Weights of a small mixture-of-experts language model, trained from scratch on English Wikipedia: 2 picks a token.
Below are experts of layer 2 (counted from 0) of a mixture-of-experts language model. Rows are named router (the router's row for the expert), up (a neuron's input weights, with its number), down (a neuron's output weights, with its number) and show model dimensions 168-223. Each number is 500 + 40 x the weight over its row's rms, rounded and kept within 0 to 999. Numbers have three digits each.
After each expert's rows: a language model's description of what the expert responds to. This comes from a sample of Wikipedia text that the model never trained on.

# expert 11
router:539563479487509528530510517530536438422508542476486532474444455480527493475506496577571495440475470488520517491532560505444522515473517447486481423511550427547454491504
up0:438422461489452491503483460485507483441505554532523591467467448386514533466447451483525498457533492518529472504528587463549498508543512590538459467511553467504486505486
down0:522530487446483511494473478564467435547515504472540484449483507501454458527414500449531440468539514482421515535546504522524549539550460445516515568498551514560437468536
up1:440509481548448543475504462463504484456482448483540502505504532471472492468407546527605546507504491426459452568525459521498487471600534528473376565393520487471510541502
down1:494565508546543420512508478477554462484530542505520471532474549470480469530504503498497459485489520532535443527538529593528523468543491531431532503494521487575512522508
up2:425502527444445525497527513477519446508544550526519489482490502461469498512496517558468547494494474572542525546468503510531504489510388505466507544568555540563490442515
down2:478536534532429536528457518492541488460479545456539427532557494440544501507477456460508453530503472539434508501459502447494565542494496465513462446530440552597488587528
up3:445418471468473446484501506496546533519557527538443437490532474462472507510533568480528516501509514479547521527508529528530450467455473537550494432550539521492516433478
down3:530472541519503505507530501501491492486464526475473545524462481499524509500528558506524443494553539488500452511442506512476532488459449536530479450416504472517500493512
up4:557546407563501495524505450538508502561553556483514456514509442386357527458515511455537520492517492440558440465522488509508504484493519499455571502444591401486539511388
down4:499511476465524452485454534521441521504445486511495526469501574463455456413598520517574514503501538482542474460520531394468473473466552466554550496436510556487512565464
up5:465486518488443509493498475509444531540442495514434580552496552514393458416522482448537449573453516500516475484500490495500507454607497575485506473455554474459507558557
down5:476555544518511520549520435548572506502490497489425444518524447473413459492512491513495475445515503542452468497622511489515551500521475456518494486537510516506490447551
up6:511459526413465491539466514546514515507521534538530509517522471415544458473491543461498529520551533466482513501467516464506537484473465488456578491507473519490547500543
down6:511472487559449515481528490569508535434532533490493495514410487444496464459501496463482505469531476507499548523481566464544528511572534458477476580504502514542489543501
up7:510468557496460526514469498526489525531512542513416498455474484444500493402406476533503495544517574433601453571460484362510459548504507454490553491565515458499469478427
down7:472486531473505512457484519545509469561480497560475513578500489546478529466511508553477501494518567532497547563477585525459442507520563461573455472469502428545604539509
Description: Abbreviation and decimal periods

# expert 6
router:503420484457449451456475499483566493476575457511519481489498419441567443557511493478471523491501519434548459468544557470525471465404517489466540431457540484486555508485
up0:472489481546486460522490501510473536505455477507526437502495544490474469469488493498528516449465409459476488457479494492527522487480596555574530516449478387483511489560
down0:508509596539470493410454509522402425455490477504474561571494460553504470524529516585587448418517514474513541581428507445491459529544476478556451432522511479541488512505
up1:496522481474506508468532487577540562519494587547548521539417522492541500495541548465458503502559546421564498555464468563508469552570484454542529513508487466505443494472
down1:471528519528511521496452477515444527480461536564504517495449505519539513505482528455506440459458503513527526491484491457508519487495581478498518490480511482516522463482
up2:491453541443559509469441481490465452501501466472471474477482496470438541528422538489569467568464472420438553536449511463483537502485471482441501524526482506453465476466
down2:437465557482494503521518476519508460520555474501485480576435494535492486505448491493598519559431544510461497547561592544473473480555455438546471561448487543521526547473
up3:502551518508431494436496490549495428403458468472457562555508479500542503530460465452453490579525482501518481545488512482441518507581564453497515513470469486496501566487
down3:522489491467492464533591519447474564493516529478471485560464501587449456496543475484539533480485534529474536541504548450417447505465500492506501403470518484515500487498
up4:542528513478420497496468430531502501436493509490514486470496440468576500427574504543501494512510557490542541544521524433499477433575525506504558434474481472512560443451
down4:561458514453520495499510493541569491493561487522488482509517501502490561489521473455547490424488535563501484523457488524481486586428479389526453540454491485507468469465
up5:536521529598465500511524540502491441480518522487488519465493536494488504470477527459510526456551482413449600525475556561524456526545513461540475528553464592470512546528
down5:465538628563505533517519541421481443478457496438557481495555494517544530462488509462470620511642483468537502547472500502490508500457476553551479552528514474497570501543
up6:607565450525498512550509432455451483506482514537522512504617511440542513505470487458525472478482536463466519496475531480452550531516468480511485511433537502488524548514
down6:516554503490552502438459489557480407477464445461511549498517475579393460536528450479453482462524535483517456477575499482506492469519526506493505508429500500408463538525
up7:495602523541516470541501471521491459526484472504529515468445490507427520442495533487472458418464489481444528475503558466472492527505517539516423488494506527476567537465
down7:466483512502487538522557529453504397524486493484492550467484483517557589570510487541486471511517567422546513521503511496513524525472497472501537554497572576466524537537
Description: Table cells and infobox colons

# expert 17
router:553570542533482487557422454509517497550481510485498512488518488499477437561452528488457481525517559532518470528515547483548483488546486528456464512575458484477494425452
up0:498443488518510427528582484458518518508431479521487519526458469415483467467550454407444508475561498380420491490471501576545520538499495510539476555524487509543480458490
down0:475452538556461458497524566448515506461471433593548514495453486425562490427511485570525472526589463501574532462517602526524510480502545435488524586419525542496482500505
up1:497478506496507492556500559414460515489441485571391567419414580507467518516541517489590508507459541511531509461430527503439593526508476557492497554529542545501488528457
down1:479449506486515523481520469503464480454489497513529515585509514433472455529627504449475528532509499477488464501545512545556474520643529556529524515460518452519460516466
up2:463437486531575487420513515501480548497488503533476457448547539516516497398453504553560477545541488570471608475517546460506472498479482504489493520451507541513449485490
down2:487503543460532411453424576564587452484505518466440584481548522493473449541554585532492501480472458541486436532465518548419486505584513543459494438434541567533490511483
up3:516539600479508513488493615504443499526522603411539454483486496577507548518435493511476463472512400484563560471498502527476550487518517475500511533426521515470596530578
down3:530511508505493521558520484422431567465471446493510487527519486443404457500596497516530495469443508532497512525484458474602563479543508497542523550502507531508503495435
up4:534482502496487455455534566521516485497511486496543494452553508443517485534491523564489571493496566400501526433457506447425529578481504498515539417507611484475478545455
down4:496496503497452441484420483490503543477484555479514506510510522523522473532448478496546536509517493458547432515413492460567540527508466526422500520499556447441500467510
up5:453455507474502489459529510496457579473460558459424467588438473530466474575549494503498512562509580537494469444509583550568484497467497460477431501481444557485552446534
down5:484479424476547469486517494529521450563490560477571460503488516485459523615462520536579512524517486549490479514471474521479525496486473479540442510445562466436467448557
up6:557507539534485551572378517552451494506465555476544454422486530464465573487404528426499473533507477467486506496423394482527442445491442484513509530484580500484540549512
down6:507524523540530522478581477577498536492412498546460516476521460515507489511576448531508458507502523522413455523517515491413516485502525509386504421524468488497485477477
up7:472509462470508455491535513517491567501426395510515570490437544563378464528481469540456529421548475466471487559464520507433542500501461459498512420510501500533428491523
down7:555467482478404544439497519518448508492477536453506453519478494553487511498526513461524607455534602502518500472527434458490504473482536460523484534495465512546491486501
Description: Final year digits

# expert 19
router:507490470505481487547485495481501498496483583541481502474494547463502462416504466510479502563467441496468552473514440546475504509545462480534480465494538496544458494520
up0:523520448467456419510499485491499520519468571479518507489547416501526496449554478536524522431587494469487551541498478481489609505486442478434494411563474544519542502472
down0:485422556498560480402472520528549488553442500522535498508520531468532415446523488540586522552504412477562467530475514527472502510461516556569488521467379468501465456510
up1:505459475512460505520550506582561525462536540477437506505533512517565479461494490515454452474497462511473567538529416474555565520413496563558469447508504511454451566464
down1:490533474509413505462478546534500419509474476515556495526472530576602451573554500548480495437518543471530438531470470460464503570531512540486499473479510430472619481523
up2:513472526527564465531592475565486476474505491547503544483470511530486528535546545541504513577407511528478427470523504438590509489581554537507512522500466480464433479568
down2:533438479494502491485518564563440503485500534456446490503488518581523561530476496473497465503469519550502477500450446506540543437488446445501521529447445524537458466509
up3:525557507532462574441510491615492496515462585466503541576491478467507467508472572523551507486507474535524470455572495502576543480507550554447512552520508468502542486570
down3:567534504494478498430517474499459473533501506484528483492491531532464497519481516466505499493443552538500494495484426503532542428417499493474465544496515472504534535474
up4:602436495509492479470500479550444458514383500475459498462593526510571464515493459510506479554523551490508484545448450494532510479477530457525437540528450518573526560498
down4:566493464534536552478528393460480586530459505460496505562535542428551438517521459375464555520467564498553501447514545476570450499547438470461556480574565500503464525509
up5:564490435488539499568557419540431453480504513504470490498543562543526527485509492554475532463519541479580491528450479501544469536502474443411528437505512477409453476489
down5:524486487512520546539503504437479421464554528504488449484558474483431499551500529472473480502449593543477413513485525461473522592520494564463524441504448462565520483517
up6:522455550525411468528477521501530502496465546556482514453493468486477463534510531536482430492530522518497501487565482487540518407476568563493447519530540449494560443441
down6:468505474477528449468503562438564581541468465560511467538521424473479536520459516518567577464472509481471524446575460559538463504487476478469545504480424479480477527501
up7:465475419469557559486501497519459487496503502544482487515592441493506506513498457493451496527491486459505543482501481511510524549499535512536518448549421545468547591573
down7:456560496483501454513529501500524444488576522417520504489514443515509473520484519499467522430404530501457488521551521490417565492488475531516541479472460529437559505486
Description: Odd bytes, short consonants

# expert 27
router:545492490497524423535520541455462515530572440554514614465454454503501468497470524503444466502519527386492470457565552482501570571484521562438521487519498448467489570486
up0:533459535482530476450500558482495529442525460429575511516528481428547523478453528561490483450536440438513485503459492442570468518533475473585517467483458562516522498533
down0:527436489519504559498492507463492519508487507522487453534443491488480485395476513512512446516541562489491534529550606513558503466463529510489518507504462533463488426524
up1:523504538472469479487526535475494520518464503444521520509489585493520503529501470545521468494516530496493562518584561554483497449522470444480567450530517456427504533427
down1:500463454558542471494528500567578515493530571527529395486485477506483502565491583488514575481509508496560476494548565503510502559560428484523469576457428514478528514439
up2:545507459474500495492472567651553408522466503446484529471427492532501507548525496447464530479566463461461455471463544450522436461518442511475531450487534453515526511475
down2:554479528507530519485502526460492420470557475453546497475511466452510443430456491472477427549516428472465523524473540615556474499451442526466528376447453538479503498445
up3:565549508517546514560489525499585545518519509506502463526493468519440571511497512464464480510518513466405522503500544577501456537513446507505425438547541552504436484519
down3:460435484542549462554504485464505541508525481537530474497430555461498499467496555464463466408418531516546495506467533464538448480484464552459507392475524402472507553501
up4:543486525433615475417500521520538452504551555493477505564541490564496546443509508467501486513574534530563452523453460505446479462535475465482556430493523525546498482455
down4:513518492512532498499486505513461549560467482494494518495434488505480430462488556522518546505541503548457437481537504457473443588479493511485489477493515535521543531434
up5:547578587498508476597489495519484487490429533408510490475565533484529546553495527478522535469548467479531515535505530501545471450498455551442548465569499504438500623507
down5:474483540545511546453436489518536403516493461457458460521523512512482558492492445446509511531500491512420479500520498474417554470487538398602466545518482480487504454556
up6:528460425527482494450530499500455529466447445561561550481549518513529485501529500638539532466580559512487500486532448490429510400491508535486480470450549460566483500482
down6:506464513420493497515482484443532539494548478416568457526505543536467454491472589455548488492517541480552518442435506453572518500523503467447496529482463507537476503478
up7:490542539461541542423492461481424499429452537449466456538567450474533457543431540501592551546520445471537501633513453534453484529517550553508568492506489496500541510519
down7:483492538456502529489479544477494450517516480451484512519475497481465506344506492464529422530491560515480478495524491517533446486450515514483494490512469476484517521463
Description: Punctuation after dates

# expert 28
router:562466453506503479466582486398506528502462451510476506558509521495458481604429455560500510472542530519470475492566555497484495503493515489475482507541503522500453433498
up0:508530518456474484527458453473535463518473551477487542442505466598517457495507428530489514470456523512500490507542464465500548542469461494459505523508555488529493549467
down0:554463446521527473465470568495554496559507563491488437478412568476539488461499467490559549463523512575486493505542535512435592480503504618523523415466490532486571549492
up1:460505466488492619587489469480484520471524494486536463487515582499579550448548543452477510566522475487547528476462441529489487568490448483437398531564532483481499514506
down1:498511459533489506552557557443454518441432484561446516461492599534517487463465502414496481555509516520522465565458515482489491501508485491558509438538495483449493464558
up2:459541507404474479499515537494537531468477421498433509446559472500472447513561514476459520479516539592438485431509474492470460443487500466531557516400444476548484559508
down2:446575549551490507468536502491529563547495420551451516559526527455506449464503538458513479547536568546524502473490509450482519532486573497504403525501503381443485517480
up3:409480542498470468451487525517457509522486506490445565519535537553503569518564496494517525493497487599520467409531480559467531410434543494463534513469430458548471484501
down3:488454464522487510527558442460497508566499474531557540500525537468435487480500414443587466434484536480530475509479540493512556561482526471512501589593462459481476509404
up4:516460559486513501515502550464471486465558528485445456440530582465485513421532549488545531499533522486448488467535495486588513480544503548601502474455437462491428478469
down4:484486471508510504508510517501524506448504530548530477541478485466439485500475472455515484560496515524493427477521520501445441481496503529404494408438560485555505513511
up5:493470492518473432494459417498449527432451508507570552499509501480477485485481498508501445536475537508547502485505544540434499386497417422494471552472387521466504494481
down5:528483508534476514519599503461533541547406495566472494524550480473548559484551525609523536492533556434463451483446599478473543477486474426557537480477531469393475543519
up6:491505489458553509477556482488533546477429566464451473573468526545440553428420572474515479496435475494479490455503566476536494605546518493542508477527550468520582475489
down6:548473520505506455418470460459500462499441480485469500468491455459459531434519520436532520472463523534514482474462499468555514555583519439464505499513541495569495508581
up7:474502500505533553531529448478441528420500551545402548482478554494512543475551519489440476497480500385503534437459490600466527530454490474487503468489554505539474490542
down7:535521473501467536490500566488573526550472482535437470567506481501478508515574487554493485482474488495550472528472585460476534485543499512529516480542487480493479493549
Description: Leading date digits

# expert 7
router:530503475505473514477500507507492504474487563517479458489444460561474549524475512441494486497490467501565429505502479549514524505528534516598600521514486483517489493415
up0:441527601470545525485542537589549478420487458474521475443475526482439467508496530473489480509500485492489467498557574552503510595556482495506472548383423481475543483525
down0:521515468497485521475512524535501545422473465509474490490550508538553492506463470543527474525492449465493594412497506450496469506485456544512501469489463533472427515510
up1:527450580449467514496548486515532574447500536482495568491454434526489511439464447518464540525441572508527527493505492500551475557462523565464522457479546491485427503507
down1:475470518559522467514542462502508513493539491478574482458456522496502417494496517547434539464478530458529514533500500432475488404467505494514535451497432561549458545501
up2:539480521503507526540514518531399484554472491447546496441541530482475495542470557572450547528483531480432532481514481508492542508469480560469463509476460515455445488535
down2:532489491498476508531562485459497470538511491470516510519465476512504521476491507464497516505561499511529543522522438467547538464524551536530530500567453504478431518522
up3:512526522511477461552473440514449593496503531508562524459506496519486512488516527495458496481481488570513495501460466476475442534467524573573530465505542492511437436460
down3:510549439515430438473427527514463516508499506557571574515472507549470552518424570542510483445517494556544519432474541542513486502507461441526507497448585404489441518497
up4:482468530521556427492464452543464564479466514536459473520498488550567481418445571512563473552425473483562562502529452480427465543484448430555475425540538519537506479450
down4:459446523565511520504574448534539496474508489522448563555523517461516489511426504557493474492516502535591555476493564480467432523514545520527507506586463561520522470558
up5:500603557477492489552485513525466419514533471456551487559454528496472517503506482539493500472534501521493479497466482479453531510486452490504477446486472461510453530440
down5:459505537533526426446467470592416564507492549480470487541483501562534565470496472483512500510485499435428499582461498553525502517527534487449428554474530463481432535499
up6:517518496546460518505529469519518467502436551548517563431576494447600533589575499504463540477463487453469487479470446537546485490545516467438510472472427513504480512549
down6:495555551511529464511553592594596537522521509504504493499505502428550518494489530542518535508491535513521489501473521471541473561515488507547461497400498479527468543480
up7:484537487536514559527496566427421580514542452486470550556457511510498515466487476451517501550501449495572506466497559522431407468556443503486489542488517458471405526474
down7:487502562543512522544540484438612531530520452480438529540545511481508531536544530528499480558526512506535460476478513461480497516434551535516477500521444459518490511525
Description: Prepositions and copulas

# expert 21
router:499483516524462539425471488548527512571495477470430540477560511486496493498484519511442446551454544484464463463457512454504474486464493470455480514495492477453538480526
up0:472526518562532482533501481515499520484446521469524524501536540538484476523482543467515484532449524556424477513518407556517472507514495405539492488501434427469486474534
down0:465503459482521553492498560545512501526511484461470468461550484500489531505509491549540488520522478536487548489535487504493589446476474463469473541454512503505499535512
up1:516531503490505499507463512460422541581502513554467517509468476524447508475555502497545493436508556514493482409482480558543515520489524574549519493491514528465557498495
down1:542485534546493520466508520485498598463434457585497477509552455458482522504491459575503485529473544512518488474500552612578484471507479407464536567468563509514540497513
up2:498516480564493456502472509440463503536479511500516465537487491516459484502473514560434531448475471480478498517434535579467432499516523473490521499507533540473491494520
down2:501443445563447486501458542488494482468472520529559595483560520444477536466483450507551488520505484451444452472445474439635550538499465567475486469475435487488564546508
up3:520436556463555475544464512600481517490439486524459506490500499466455498451498544534534469511486460438449475479521433517557576510491491467515504526516396440488519540513
down3:502581515470480564410510465484501477521505562483571514550437483518475527483444524501569531518575425479511499491520493492499496517490565547509494456517493496381542468502
up4:565498427575453549516587581516551465481504514543482536561552576455523460467504417506517543496498482438511448518454443544569549522498513494437421477576493550544473538532
down4:449452498504523491563412498514550473517430532516521508538466536472464466451467534512504492438500512533522550539482427507562541471509460485507481417543549460504497513558
up5:418503423535462477506507421532548482489515491515436490519565522484448472493488527510446459501520515419477538485497517493455540531532549485514511491438496481544528543440
down5:514503520528539429539516525492572522518504468515461545510573501439514540580506480465537479465532446501520475508444453531504520491484437514493502427492402478436460517483
up6:474477506473487512512435426483478498462510559489472520524486521510497560463596477513557576531477529484537495503469509528416457594530460420608497523523570553470475456543
down6:461451459481503494547470503507485539490429520546479498559427462403525495410433531474475622498452463577590495548528560499433463455501487515483539490466526495488516457491
up7:431534422527544534500517501479507532553495496567498540456484520491474508488539456563529519491491523446546567469515443496493633499439512571521501539450487493457402393533
down7:523509553497524578476489567471466454484520566545508568504493437472487485409526469469525507530557548502442533474503487517453482496472526490475470554522544585536569506456
Description: Adjective and noun suffixes

# expert 9
router:435494531499446464446518531445603515497524490513429490542528466538489457534527483488500447510572503532560465472535558461499492463499537598481582441519494535490504460492
up0:501515532489529540551457515398464437538441453500472461507527498440491490507485477488430500492510461476514525475509432470539538462510483480443506506497551563467501490490
down0:519495449489539451528482494477522502477397476520554549509518480464534457476450496577568477497543535505454594525573468488498468427536491520553475574514503482510525446479
up1:515509518506508527505479554529512465517428436490478531461465528543458495435398489455470469492448577478481454449517496593496501561482501457471451534565493523488471529451
down1:470506503511462530511524472504490508486505592560461519506545427501512465606491512454567508550485507551533552572539508460495493513496406482517468484503470533534501517582
up2:502497497544471519534464534562502456559482518521417512456542596542497510468509590472485545410477502513540494547462505411480558539461443538490556544476571437517440555474
down2:480439451504478546443448565522521453512491444470502513542422537475539443499547507540518538459482489518587464484452477443509530495518459447489535556485582436461533468497
up3:474506433438458582524547419492562530512447481478469493513564540553517510522437549521499472492447436468480496493496436541556492521466549503529469442463414542479488449456
down3:522553457533509524493539495510523489555469447499543488522535526489493496466521508544487537446558485522546493470552508481523547520501492518471489462495520499490492455491
up4:496480478542499475458450484509467488459456547549542499451496532413506439487579556469482494464458465398465516394467510537452464573448464485538478511542455442485572527518
down4:481497471543443504407448505496489447463503562472494450448535504501466526526476492511516484469637432462500578530512466481533493508541489529478490446469469472499483560547
up5:498516423474462499480461503487517517515516540508545525536607431462501519493482538450561451469498464460439527458500509535492516505513457446518516511610482495414546538504
down5:484513421523474416528507458505496515495508557535528540465509495488464460493483514488534456497502497507503549471565522577478484540509483578507508463569500417503520524589
up6:501478451472520496464497509527456501549454548478558527495545486542464477528510502480478546557478445561516484454496452497450537476560524487519488512545576534464517458517
down6:495460533554481494539466489495524513563511553449538497599520507513472440499519542501526494420518461499419540466429509488428493467590514441459499485491474421503509509543
up7:509418537495517434476541535470504470515422499432504591458413561537540554549595507429469473482504471441453499560412567438601445469470511499491495501506460467553424421449
down7:475538484541504447537535498422454434493471459525494555543471515533458477466413432530503565494480477543452455476487483533508491496487497511524441630454494505464458504457
Description: Row-initial table pipes

# expert 5
router:483471487516456445482490450525429565518528520544497410485529464504524548516591552558518422502511578561459487500539547456511510507554559547527462461510534450442532470529
up0:583477576470486435553470568627513566484503486462539466542590366485524504485499552470507552500559498492492491508577502517456565451462477495521498604471446532550465472491
down0:477552561507449556517525508458526477492541471497566399462488512446459481485558475478506512536494481448447500483505511447474579482477508428475499487494447450514498426586
up1:503502568557522484450512511554537479494530499433559467495527523504445501461580512541547503513546481462534508443456521506524529539475480407427499518564562430516490487486
down1:482465474472547532497516436549448471442456489480506513551411489545501496498456418528495443553421413526560471500471469484530519501489501571484510479493451601463525518541
up2:446554492499537460521425575525545541467496458579416482488524483464456494453488453536547479527495480535433497489477526474507493536454522510530609489477543464489501460467
down2:533512514523470478434399505452542431508473508462479441446503503460586499543566527448471494510516493560535568508443531553468503489570528388503458445477506519444462507579
up3:502513447475458494493590497552542545448502552549519552561467491364475503474470545464515469469476475511467503453514513489500539543446561451518601513502419476515571549468
down3:508506516476457532478481483546495486529504549520475500479514461508521549449469530473454492549473486536450548483509522557507490521547458423538455546492520535482488518428
up4:448537609532490483494503487515500432493507516478522500513460573492496545514530498468521530463527539518421497447548487551552482535572415539483587458529559531531498545504
down4:505472517571526496514547500552492492581517508463523476462545551478497423487475491463519554556550409476473489556456482434481531548438500502463486509565430513508491495458
up5:512443512554546510468493472523476530517464487491427443462523505504510484500561473483568471540467474452512465444400508472510504526526448417476526558556573495512474510487
down5:471462471555481545514518435532651531503432565538443530525484514543555538530529478494495503527435554472483488493489520510504559489543425441525497517569477496469491535491
up6:548455543536475449463570527491441549520505374455491514517479529529460506475516522544440467476555544525450500518468546509591549500480514483481483497436462470481420529479
down6:522536444551487484428526442477520456529620537455479524470472515507521501520500524528493534505496478455536559493533542442386452498537503513497456552456487478475509515462
up7:595540542494516529431520499517442543507551517478499516526473528494487518488504491450492559450522525498511472560451498507428547478425460512473528485511406491550527520451
down7:536540460590434524532507563460454436539535502487488440515481500504531483566463501551507507483481471568541499498498529518522471463516491471480412491484509543458556451525
Description: Name-linking function words

# expert 14
router:506467488549442508473509496510449525510545426518497471546562520527469501520519552491485513558460492430539427451598550501484512509551484588505528568517505509508490468424
up0:467462453495494516519551469521486489431576478521537496535479510452511570572520512553559467537511494533434573474548523618541515466491563455443457494491502507510513433561
down0:547446491493515474479462522529530458524473524518520507517449531556474482442514526446498500521463466500512508533479508496543509443464403582511506494501521479462463457501
up1:435488560490478466504535495475476585367556498557534468479498511469445488513514410524444512509495442479486530490484542535468545445494512448451508510533532493484485474492
down1:533497564460494563556569490463507514489532524542520561510506485495615494541527525425459524600481443473507519539502476463451493457530535455436426520490505539420453497466
up2:519520531503523536487599465542453590516460498512492536514519488447480392516517488528600464460497573412533531504434530554510564528569506491464430546502557519475515479522
down2:503531491442461481467501495500426558569546438492418462508505541422489506475500519599472508510498491483470502514463472479464456447514479430553491491561445499509453454495
up3:553524499481475450439485532531470477516540489558464490447520519543542488520509435507405539484490499456561535450485549508536407436477417528489508504530480446477580448485
down3:520535522504458536475518476559490525552481560470495451559528494444566473561525532547520531549556462549471433489508479496549521509482508565437502554526500548472548525520
up4:538397504528492495510464511482490500430550549467488574473480470468533541492507492569459467525488489482522532589482528478554539484473458517507440512501517553460493444528
down4:523534488508426541534486518481469492550491493501517499534472505457499526500504491538492458508521508456528463487513481483508473523489505652454503466490460443469527517495
up5:451500522538508499475491505562498580496510574558519546526465510464507551504478474467503516480608551493493515512491540469524526481460505447543438563353575535511527456573
down5:525500519490491516551537547431606577505528516517512550521535527545446539542509512518522468550511479510545431491520550472521496519440504593508512523519475505486534481514
up6:478448450531569473546523492466488463469484442479449574485506488539539524453506566571511528568530500448552471504560530425505488462558442570476477556498460600421572523480
down6:491472504536535527508492543502483488401500462510538490544481522459505483466521509480464549571489474444461500541561546505548529519489506557491428550475400566484553545532
up7:515448509460483518504502578501483514527474487470469460436587445523502520497485532462532483479539474509484564576523516540484440593441494557517515493510471461517420501441
down7:532459473458440529451470501447526491519447515585461505463481500489458473530508441493493538454520507519546562516478438477476531450481587530472444498493483498550490515540
Description: Indefinite determiners

# expert 3
router:558513493541473519433516488564486497487451526476551474483474510538485515578504544461579524519470501461494472565462507589540531504482558533461529546530468479426514456489
up0:495493468479526508485455438505537548499473572489559556478448486424515556490516471483452522480551553482467459499495510504532471541402481513506517440382471497431498463431
down0:437521478554451517518550483502494569512540535484520457453481540513481515511472606520524488474461468534527481473530457529564444531508484449461437491466470483537528589456
up1:474536496472562502468537544486472521465484470542500460522524525512539586529580527463533478465512504472533554454546446502557529544502522533426536553467474499531472526510
down1:534461497456471495587515425497514557506504497598520506454451489588494503392507458491441536513478529482480442540529605444483472568517477446544553478524524481494487454500
up2:456566495497415523506563540449527503452477487474471515489499525551494480529490493518534499532491489469468462589466500528475501483483469470459550453499554498542459493481
down2:503507475462514527505515474481479535455554518457509562485491537437543463484552472515520539504490523499543454444475486436496492514517458614563452557564420507427516536493
up3:506460430519485474512481531479556465454490481466494513518552521492525507463578522553460516503536450464540487525522522476506477464555470516525574553474508556555503558482
down3:551472443483467491489476511538516462485525493527468549499471514535474509453524434546520497513498562449456451496540529559524547531593467522478535477456572556541530483492
up4:498516597488585487471512562468472523543426532505464497464498530467455507534506431521507473491523511542483507384515464459540515491519548484484539581465503489470500450432
down4:512542494560472408518558446451518519514521545531512445469558465472512465487423509532560522548482511492472433454520472544482557500577513448500412520465535521552515482516
up5:439553557481537537494569491560509493539471565489539482491445543483501525542502556579421495506525501522496477512537480471452543558481460436555449485485503462530501505508
down5:549492483535554527517394514492477505528525478472443520585496502474512516509512386446570529530530492467456459480532455549504493517468541443455538498445514562455581517519
up6:506595489557539473575436548424477498513509549529520523500502586496493505503482477515470497513485451472510504539463490511429511413461441448460531460456540498496512516467
down6:529497545527487504527498456478497505523536529481556581439513470540551398520524522514470519512519460511468516510428513453426481536506434498487519510505440533567514527573
up7:500490459522564488466472497450464520457537491489502482544533482527516481474458509499497483541466500569472534394552559531512497478467520443513429467492438475501505476474
down7:545503544486425470448520478537422529534454487533420473534502461572578489491426444543442500507479506526420556479449504479489501536481516464474465510430504471564436487502
Description: Prose function words and suffixes

# expert 23
router:557493506504516551453544458533585468467506451500480547515500464570497516539472479501507538481507479544528487524507505557524459505520536505546480497467439537540520468520
up0:535554513548559495441539557479513475455442607526518481500495538542500568507516598613504544475492507591375525445490509499517518462546462474527513444466537520521514515529
down0:483457557499471545435449451576461514480525500472480467504578531547478487552534469519439519514524516516518483503436458466473565545483507457525527376470551496548522541567
up1:512512432502466514481486534536426533520497507428462466532508487400529495514496518506518522409583501517500558509501494468465421561524481458475510465480563491460554538555
down1:520521439506470477540576550538420490476523484462459521478530554471485473480473508487491458467431542553504516492455583525439545525566511463507555451431521489478445470556
up2:527474456437500477471527603537546516531499522470465468536465511491445555545468535541473531539471528545466516456437483368477481548503466477490467466493539507454505484514
down2:457434532457485526442419524509572473505448492507530544500564530540503493528509545511444527546526569550541449539457504465471531497446499529523552395517530521524508482557
up3:581515505525499488500499503544489449541446545483546555456522558490540470562510538642548525582463553540403465545456510493504501511575511499443544506509551509555544480469
down3:470437479474465530485484489520554543459543593519551460467476433542501461490474523488466551442392469534470429484552598489480465546587514453512455573525511559474501516472
up4:523459473549449461441447475492512540427552464469478537503508537516518516480506587478472476518440469482505511508509488541556461504513439478467506479445524495489431517580
down4:602446477521560492494434498558556458457496490549487419465529526512522471471565492477501493510431418465524490496491524491473479520536431533489467523468508499451541521498
up5:513521493471553494517432473520561488517462461534448494513531490496455539463549477484493435505526472499477436472507466433474527439475439542501451453527477489564519517468
down5:498476545524495441545519449485454419496551441535493460488419554435501519519535527558534476470585491541578516486564515478458485484513567472485521517471508535500539522452
up6:452490483468500534546483448452485497524521583445491463519520510390515440477486459484457519450452429547574474441488429485522452520503432480507529461450565528489466558540
down6:463475500553474446487504562419444448443478534578529557523514462499517499502536516467501573534447484554483485447496490525499516488438502449505470439488505558454501535437
up7:542514516502515506509454568497517529491524520545472462443498509471514518553552406494485492532473553517550582388551488476516498473461486567568435522543504506540537470515
down7:457411493462524501515494415550547503437468474563488577496447523499457521488471493453471477549443528546511459519564422457460437505456558503572553509574519508547503460477
Description: Adverbs and row ends